config = dict(
    d_model=224,
    balance_bias=False,
    vocab_size=10146,
    norm_place='pre',
    attn_scale=0.125,
    init_std_down=0.05,
    lr=0.0141,
    beta1=0.95,
    batch_tokens=131072,
    train_tokens=657700000,
)
Below are experts of layer 3 (counted from 0) of a mixture-of-experts language model. Rows are named gate (a neuron's input weights, with its number), up (a neuron's input weights, with its number), down (a neuron's output weights, with its number) and show model dimensions 0-223. Each number is 200 + 30 x the weight over its row's rms, rounded and kept within 0 to 999.
Before each expert's rows: a language model's description of what the expert responds to; "mostly gets" lists some tokens that are sent to it at least half of the time. This comes from a sample of Wikipedia text that the model never trained on.

# expert 7
Description: Name starts and line ends. First pieces of personal surnames or given names (Hus|sein, Sh|uvera, Roy), plus line breaks ending list items and the word and.
mostly gets: " Christ", " BRA", " Sm", " Joseph", " Or", "osh"
gate5,210,246,195,189,216,158,173,246,206,176,179,194,197,240,204,188,261,225,196,231,190,154,164,247,191,176,212,211,217,148,202,203,191,136,163,204,209,164,205,228,143,168,256,168,215,171,193,251,157,201,139,199,229,114,229,254,182,196,192,229,174,148,185,189,195,199,175,158,187,210,183,148,242,169,223,163,261,178,233,249,210,188,244,253,214,202,238,241,184,169,148,241,215,244,226,176,179,174,221,185,255,247,192,180,224,186,232,212,154,243,210,154,199,211,222,202,231,213,211,158,182,199,191,189,204,191,210,261,231,148,226,211,176,201,188,201,175,199,230,222,208,206,204,208,200,179,191,224,178,207,252,173,220,177,248,218,214,177,150,172,213,204,178,165,226,207,198,112,208,205,211,227,214,211,204,224,188,218,221,213,229,234,148,180,250,247,200,139,195,206,188,173,245,225,227,170,184,201,161,214,202,216,187,203,243,149,213,220,198,166,210,201,165,152,214,201,173,199,199,127,190,214,250,154
up5,217,164,195,204,218,187,201,208,175,174,175,228,199,198,252,264,226,214,205,179,236,179,203,166,204,193,163,217,198,227,203,194,187,184,169,185,219,206,164,185,214,186,225,244,173,146,173,136,240,207,143,211,162,188,171,204,193,170,205,164,221,170,186,143,148,208,189,204,171,242,197,155,200,152,168,205,249,177,200,227,164,203,196,220,198,206,235,191,216,209,218,210,177,184,186,198,252,161,188,149,218,167,210,242,202,164,209,253,233,198,204,199,177,166,198,192,254,165,231,180,259,210,189,187,197,171,247,196,200,189,249,155,184,183,200,183,199,243,217,181,167,203,158,190,180,171,175,201,204,236,164,175,206,190,185,218,161,198,191,228,187,196,218,207,159,261,183,191,172,235,252,221,178,221,221,296,184,162,244,175,242,208,173,226,225,196,227,212,191,170,165,234,246,205,157,235,217,212,228,207,177,271,191,204,265,226,232,237,194,84,175,211,133,229,176,244,235,182,249,162,232,236,235,174
down5,202,195,248,193,147,226,219,215,220,167,199,209,231,181,180,146,222,214,228,165,228,224,152,178,154,191,127,192,173,212,163,137,229,242,182,171,158,169,221,208,232,250,253,227,202,247,222,191,214,203,170,191,127,187,176,165,193,247,155,171,257,191,192,213,236,209,166,243,260,170,184,189,231,225,162,165,204,167,227,175,220,168,162,194,164,236,153,156,249,225,120,240,157,242,165,221,227,231,194,134,168,227,221,171,198,233,189,216,241,283,184,211,196,202,205,200,205,223,229,214,177,214,231,252,192,165,181,169,188,179,207,132,185,149,183,209,205,227,184,164,178,189,237,196,217,226,190,213,179,147,196,201,229,223,196,141,193,196,275,215,185,224,210,227,206,210,253,208,188,216,199,245,223,216,213,165,205,206,151,211,197,241,194,234,212,177,184,189,197,190,220,175,234,161,233,199,183,184,184,229,196,240,191,188,205,185,218,162,238,229,257,220,175,209,194,200,229,198,230,223,180,175,192,196
gate6,204,227,202,191,232,227,203,198,192,252,215,214,211,187,170,150,178,186,189,148,194,165,217,239,182,185,180,176,212,150,179,230,194,192,237,151,230,190,262,175,237,191,217,224,302,176,168,229,181,179,194,207,184,190,230,175,161,238,175,218,191,231,182,250,216,226,205,226,228,218,170,206,185,158,201,219,222,191,219,170,211,221,194,173,201,178,226,178,129,229,165,224,215,234,224,232,195,243,170,226,186,182,191,174,130,193,229,191,201,176,179,205,202,190,170,199,202,238,167,194,166,167,240,168,211,230,178,168,204,175,225,232,186,246,222,246,205,173,199,164,251,195,235,177,224,229,165,201,214,240,182,245,234,225,182,152,151,200,192,189,179,195,150,178,203,217,213,174,169,149,259,154,185,203,158,158,170,210,217,164,221,165,177,207,148,206,195,107,191,187,173,226,210,201,208,218,202,236,156,243,184,194,185,221,133,160,233,255,265,247,226,226,225,187,236,218,171,166,167,172,125,178,187,172
up6,277,122,189,228,178,226,182,127,181,187,221,243,212,215,154,142,250,195,198,220,200,210,204,257,179,178,266,192,177,239,202,218,270,204,214,157,231,252,202,231,236,212,213,212,211,153,220,206,184,185,152,169,195,263,232,194,201,233,184,206,144,229,150,180,217,230,170,205,199,203,186,173,144,213,205,186,146,219,213,203,198,203,189,213,205,163,189,239,146,222,209,151,198,248,162,266,232,203,252,199,117,173,192,171,226,146,177,265,181,133,211,195,200,217,219,186,181,153,198,200,199,176,210,158,210,213,194,205,209,229,178,199,169,192,197,148,236,220,189,174,205,125,181,166,214,209,243,184,152,228,251,236,222,213,214,216,192,192,240,217,217,208,202,176,202,147,204,191,203,187,229,193,234,207,211,190,201,173,224,215,156,206,237,199,220,185,210,182,146,235,228,216,186,224,240,215,203,216,193,216,194,202,203,192,211,188,218,194,199,279,197,173,237,183,222,169,218,246,205,164,243,218,232,235
down6,211,202,274,186,142,175,130,152,259,121,181,205,174,198,228,186,181,248,213,158,197,181,170,195,181,243,184,158,174,210,172,205,181,168,203,229,187,183,180,173,194,247,132,238,198,182,169,184,225,184,186,203,222,170,169,148,214,204,208,162,254,173,256,213,172,194,249,239,233,174,176,245,204,226,239,177,166,243,233,165,205,223,228,144,226,210,171,202,209,159,206,177,171,186,202,213,198,236,214,190,235,190,249,194,249,238,203,198,262,217,200,228,235,203,203,188,189,172,203,185,207,124,218,178,165,214,225,197,156,171,248,202,249,147,206,201,231,167,187,224,255,223,200,189,161,205,158,212,174,171,242,188,193,246,201,188,209,255,255,217,209,165,159,239,256,209,231,199,168,193,252,204,201,166,186,205,152,192,205,185,210,196,186,206,164,222,205,212,189,239,271,208,207,224,170,193,161,204,193,254,163,218,213,204,193,158,204,261,157,201,186,205,206,164,220,164,225,225,242,199,177,194,217,202
gate7,173,200,216,226,252,208,139,185,192,212,257,159,184,185,174,194,183,182,207,200,157,179,217,207,177,175,216,151,247,133,217,250,224,199,162,166,165,162,240,221,202,189,161,212,129,221,202,236,231,210,152,139,228,250,184,195,227,177,207,195,188,158,182,208,166,195,205,186,235,246,197,242,169,204,164,201,177,165,180,194,192,197,154,237,224,185,168,175,224,168,218,165,223,173,173,147,142,122,219,197,198,207,224,223,204,119,247,184,250,222,200,161,190,190,208,174,207,195,196,250,185,181,189,200,236,195,266,188,223,187,144,203,186,209,178,193,178,185,251,198,190,221,232,179,257,187,190,128,229,191,181,193,234,154,219,203,217,206,241,241,245,200,182,200,244,141,245,203,278,218,178,211,170,181,205,260,257,198,181,208,210,203,231,223,151,212,226,195,216,164,205,153,209,138,217,165,134,229,207,170,204,187,188,178,233,193,224,184,219,202,197,219,206,237,194,198,189,195,190,190,191,208,233,176
up7,185,193,248,165,227,236,220,206,173,216,202,223,175,204,208,215,233,203,211,207,161,212,220,248,164,231,245,185,204,183,197,198,257,179,183,217,197,228,188,162,224,236,234,182,239,189,242,104,171,211,194,175,152,150,287,193,150,196,264,155,208,245,220,198,190,192,224,198,178,163,191,228,166,187,215,204,193,201,197,220,200,250,155,264,176,155,202,246,144,203,251,193,218,169,159,204,188,228,276,209,244,247,191,146,198,184,226,205,198,142,188,233,181,211,192,204,202,163,201,168,180,185,210,200,198,239,235,202,209,173,153,150,201,227,234,204,163,204,207,218,201,169,170,236,216,202,168,194,196,221,222,153,239,227,239,193,146,225,229,177,188,249,238,198,169,219,217,171,182,177,187,226,236,243,225,222,260,230,228,166,185,141,213,195,178,212,232,208,195,214,143,210,243,177,206,169,203,207,171,216,162,149,211,227,202,252,223,187,196,222,183,282,157,230,204,171,163,238,210,204,198,179,196,214
down7,194,173,205,214,175,164,219,164,204,227,236,196,225,235,200,244,241,211,171,175,229,166,218,191,186,223,235,154,235,234,224,240,220,190,150,209,167,178,201,176,209,247,165,237,172,222,198,230,240,175,192,209,209,225,212,199,186,231,202,177,196,235,208,216,194,208,164,225,222,208,171,185,219,191,181,253,152,182,197,222,172,173,195,142,237,213,175,207,186,172,216,198,181,208,176,237,202,172,207,158,219,233,159,139,207,192,172,183,270,202,179,148,214,293,226,174,180,201,199,172,205,169,239,180,167,213,215,250,210,136,207,230,218,226,200,232,214,160,200,160,260,270,188,178,210,179,194,151,199,300,179,195,227,212,204,223,202,152,241,210,214,145,145,251,241,178,185,197,166,204,154,217,148,239,196,154,185,188,188,195,177,150,185,200,251,185,184,216,237,163,251,193,203,210,117,197,212,210,216,188,186,186,219,190,211,162,276,250,208,228,190,199,207,200,203,237,164,223,145,168,176,195,206,213
gate8,181,217,178,214,176,242,219,237,209,195,229,183,209,194,176,214,181,222,240,203,257,200,182,144,232,164,226,222,173,195,162,226,186,140,220,224,206,183,193,194,236,165,193,205,189,188,211,177,212,218,257,212,209,225,200,216,242,204,237,155,216,305,199,212,167,161,222,203,162,222,157,179,192,191,192,202,231,166,202,221,223,158,236,189,244,222,213,161,188,200,182,187,187,212,166,178,155,204,196,181,205,228,157,256,228,217,191,199,181,195,173,199,217,225,223,185,239,201,166,188,170,203,233,198,168,180,269,227,146,201,144,195,181,179,207,170,144,226,184,158,190,217,198,172,192,211,170,236,169,183,228,186,216,215,210,143,135,197,200,175,217,256,238,214,157,185,182,211,229,218,171,186,227,204,226,222,190,223,146,191,208,193,162,191,137,156,187,123,221,230,222,194,215,170,155,209,256,192,224,202,215,159,202,233,140,217,201,233,158,209,258,148,249,151,152,243,210,286,188,152,163,167,232,204
up8,269,186,259,184,195,149,199,177,187,198,185,219,205,217,216,195,188,207,219,181,166,163,202,160,184,199,179,198,221,227,185,162,223,204,174,228,196,283,152,206,194,185,235,150,174,202,183,209,172,199,228,214,242,197,199,217,164,230,184,232,192,139,178,180,200,237,179,198,213,160,238,207,214,162,198,227,127,155,192,224,147,228,246,181,144,159,211,235,209,175,185,151,208,216,161,201,162,159,187,213,202,189,193,144,175,215,207,181,179,233,212,233,213,210,200,215,179,190,175,213,218,166,224,172,240,190,218,165,214,209,173,151,184,180,249,198,197,150,177,204,180,219,210,190,211,137,174,254,190,175,204,175,192,164,169,185,175,231,224,250,152,198,182,193,284,184,258,189,215,199,227,208,161,188,211,151,211,225,184,121,180,225,214,237,260,228,222,172,182,183,155,223,234,198,183,270,153,174,246,239,219,234,219,166,266,231,210,183,204,197,203,223,170,191,209,251,154,183,135,236,183,186,171,177
down8,200,211,188,224,210,219,245,216,178,174,129,207,200,198,177,193,220,176,233,203,166,197,182,189,163,199,198,181,146,194,233,134,166,232,151,160,221,148,229,195,187,178,218,224,186,178,153,180,198,210,259,205,217,216,140,159,236,207,170,202,196,191,248,195,187,167,186,125,175,175,213,285,224,212,201,182,233,199,242,212,179,187,222,181,146,193,225,249,168,214,206,243,153,209,239,187,241,165,226,178,176,189,175,232,166,254,218,230,235,206,244,186,182,154,205,193,207,193,187,168,232,145,176,240,208,168,241,262,149,255,223,237,211,229,195,217,152,211,213,212,198,230,208,210,227,226,221,168,183,236,258,183,222,231,203,176,193,198,194,194,131,245,138,193,230,228,112,234,223,150,191,244,185,230,188,197,212,210,201,139,245,185,187,212,205,223,176,214,192,197,220,222,217,222,207,189,161,205,169,196,205,200,179,220,252,200,170,219,184,213,256,202,185,201,218,278,211,172,185,240,186,198,177,163